config.toml
n_layer = 11
d_model = 224
n_experts = 256
experts_per_token = 4
d_expert = 96
d_shared_expert = 128
activation = "squared_relu"
moe_layers = [0, 1, 2, 3, 4, 5, 6, 7, 8, 9, 10]
router_score = "sigmoid"
normalize_top_k = true
routed_scale = 2.0
balance_loss = 0.00258
balance_bias = false
n_groups = 4
groups_per_token = 3
shared_expert_gate = true
init_std_router = 0.012
lr_router = 0.00128
vocab_size = 16384
norm = "rmsnorm"
norm_eps = 1e-06
tie_embeddings = false
optimizer = "adamw"
lr = 0.00255
beta1 = 0.95
beta2 = 0.99
grad_clip = 1.0
batch_tokens = 131072
seq_len = 1024
train_tokens = 683400000
steps = 5214
dataset = "wikipedia_en"
Below are experts of layer 8 (counted from 0) of a mixture-of-experts language model. Rows are named router (the router's row for the expert) and show model dimensions 0-223. Each number is 128 + 24 x the weight over its row's rms, rounded and kept within 0 to 255. Numbers have three digits each.
After each expert's rows: a language model's description of what the expert responds to. This comes from a sample of Wikipedia text that the model never trained on.

# expert 27
router:126107112107156107137143108164149127182147152138150113104125133161137112096143124154127116120131092163101156157110122151140115132146121145132161096143183139107133116137112171107110123127112140088117124156104167136116121161146147178134183199127122108139123112127180150115142157142100145116099140158120157134078117100142087160118150134128163115179099083132135116180109111098100114116131117098139142086117169108130123116141140111160110130100122152084120113085146181147101155090159144189100136114137094131118121155131127125118121131133115102154135086089097144131136093138152135124175115166137096132126141111132085154120141100102100131131131165144127143122084154169122131113110
What it handles: Words or pieces containing ast, lect or ict, such as cast, past, Hastings, Elect, elect, list, fastest, pastoral.

# expert 44
router:154121123125137076110135092131109115172152115127131147129137113148132137113143107116120117112158099133132117081119087122106084117092144159120132136158097134148109109100127173105123130099101143081126164189144151157185092139136125163128144194111129079186145125104118091113133114159115147131105140145083104092121141127168149142135155168138168144126089126139129147166113157114154136158099132106144152130103137130141142116152154134174110095118091176122137115108101143140137176115163101157095145138158125133157122157108130137079117111137116085136150088116146145132146064158092160093144119153132134126131105079135095148143146155102118155138094134120124109140125126138130115118118
What it handles: Noun-forming suffixes and technical nouns in scientific or expository text, such as -ation, -ism, -ization, analysis, activity, process, conditions.

# expert 11
router:142093098165158114120118086152142125183144151136138098120137137140173119122093115150143134143114078138157150115118122122097111121155162157109149100147108138139103119082113139121136137140106144107128185153103143171143120159135109144116189168121180084149154126113116100096123130155096146123123135147108138131111108142137119103095170146152184175159106130131181125162090164159144134125132131144143137124120155096160106125117153122179151095108146162094142137096120164128107151126182118136141193114122092135135102164152131115103146123108104109143154108122117117128147082131102160134130130119122104082106148090117094151130153187127130134128115133112107124136103104136111160103118
What it handles: Plural suffixes and plural nouns ending a name or phrase, plus following commas, such as periodical-s, books, Dayak-s, films.

# expert 57
router:139123107147160105099143086127137133150173110124139165114150141111133139117099125110121111122137113152125100107112086109110094140126141134121152109147079103119100132108118148095131114104102114116138168175118124193151122125119115141144180175099154116185144135115138108112109120157137164078094161151094114086127112116151135117119129181128131133157084113155124147155086135126134163160131106126138140115122159126163113099121136121186149131122105179089129131104088154162120151111165088130092162127111132111147157157081161134109125116139094110133100100141136134169166084141078117095179141129136115144142124069144105169118140123105125138138144134120105122122117136141151086108125
What it handles: Abstract nouns for study, work or treatment, often after for or of, such as research, training, analysis, education, data, treatment.

# expert 58
router:119161161114139131108152108122104156146168105084141129126152123190127090124132127110109113179135078149135112124074102121089111133156162115095127100131113124141088153119109099145109165098071116110148157179123155147115145156123117139104143176117130074171160173087115118109098112132117128130082116137123130090114132144132119119129151131151160131141127098151139136147122157121148156138155104129113137122122137089132142111142145139179119107118115148102155141113103156152086139114194105170134140116121121099130126107116099110137084159163111110166096116123141121133154103112081152133136120163087129104138106107163111155101155164116094154115136147096147113151099152143096114101108
What it handles: Opening pieces of split verbs and adjectives after was, is or and, before -ed or -ing endings: sustaining, abolishing, encounters, eliminated.

# expert 21
router:105122085157141163100120107176151159158135120126129141091119115119164120101131130139117130112121073165157136139085129140082130129149101159128135131145141139135104126140099107156101132125122120095146118157123146148137117147143098150107141180135128097137135114130115101120121129169107188146083115149139087142148138157152122131138170150111166152176109104174111106170108168131127136122144107130085108131138153140135131092147123062189129123121151157084116161113136154129098137155168086140112160125088096143105099141121129110091121115123153073120138137130136118126157135160106116116107139141107116130088173116119085132126161162130069134112120157104155143106136139130114154126067
What it handles: Word-initial pieces like un, Un, commun, liber, Pol, National, often in party or political contexts, as in unicameral, Communist, Liberal.

# expert 25
router:159131082135156113118146095133120152135157135099140104107154130128131106124112128106135126158131082103112127106099093155107144156164131132144129105145117108127119147111115126150113145101109142095130155180127108166151137167129117148149178190132174090163118131092139090098116110162129161089114109137160106136103120120121094109116155152169166165154112095169146126152108170171116144149124111110125121141095142111177145128121155117141160106108105198121120113078094154137122131136203116155131154138151131103129088168137124107126098139154108075143117136129091117136134112121128123144170155118119111143115147115125127156112127137108095128125130136109129118108051134153128156133086
What it handles: Sentence-initial pronouns, comma-joined relative or coordinating words and surnames that start a new clause in biographies, such as He, , which, , where they.

# expert 17
router:095110126090149051120105088179130143136135163146131118156116148151132104094097091116132103138114100136154131128065158138094122122159118151128150134134099139134116118139157137149117122155135107061099130156113125134143142121159122147123152128114150092158166120099121111108103134166094143109149137158120116138109116145166137117114177158139155159140106090138133140146126151184151175136129097127099131163118128119156123116147131123165119141086136212132107110114148120138086160100187090116144143091097113143145098127148115155153148109138104092134126127130137123093145113110119122153139133155165130125108156098140078138129147149099105120135123149113147133164076120107121155118089
What it handles: Words in sports honours, league tables and results, mostly table pipes, nationality adjectives and league or cup names, such as Scottish, Cup, won the.

# expert 51
router:119095105145100101129146079178172144134172127149146155128140126143151126128084147126159102138138098133124127110093126113124101121138152144139137107098126173125102127106108139122123142109114128070135159182121145198154130126123105151125154179134151121147165170101120127092139142130138133124135107118096129133117123154152081127115142125168140166150123107133157126174129113147112125163123126117113134141114153128165108119133138103147130082130134231117101121108120152132137157173161108158106176117119129110117086183146098120117131092137110098149140152131132139153127095122109158133154134141115114087152162105105090119128153133120074126127132133111124132137086080149132120132076
What it handles: Separators and linking words just before personal names in credits, rosters and results, such as as, Music by:, semicolons, country codes like POR.

# expert 28
router:136095137139112106109151108172125137141126125116119127122122119116121130096131128157132117154168100132099153096088155107126124142117147156147116108131086113115106135130099123130107143152104121115128173190146100153154107140142108158141170159145155123157143172060099152110142111129129157123119106145149156127111107127162104121123150186187172131169121111187161144163080155115147178131118097122085126113096153112150104146139108141141135112105096180107122123123121137165134179159153136159130196138101126116140129167162153124118091126146111085137134136134130127107126105164111150115156127116132106134135117095151094146106161131124111150144148147098113117135075119141161131123078
What it handles: There, This, These, which and that beginning a clause, usually before is or was in place descriptions: There is a boat ramp, which travel.

# expert 59
router:115098104113127123065124104151121157167170158136089125126165117157136126124116136117120120136115096162147112128093133127111078125179140160149120115125114102102070135112112111129120138149133124087147154142071144167131102115127107157134160160137163097158165129085134132095106135156124160090099152171112103126164157145138156140105140121156157120138089126112155129121096136135120162176138147103103150116105146126176141101154147111168129125083129144113129127110087177150094156115184103164135151096142103122150081141118148097093090114098134095109156161135139103131149110129123139130159151130142137124153122099144068163144149136136137144147126140163098127157127138158118134123128
What it handles: The prefix pre in words like prevalent and prewar, and first syllables of foreign names, such as Ass, Buddh, Malay-alam, Cal.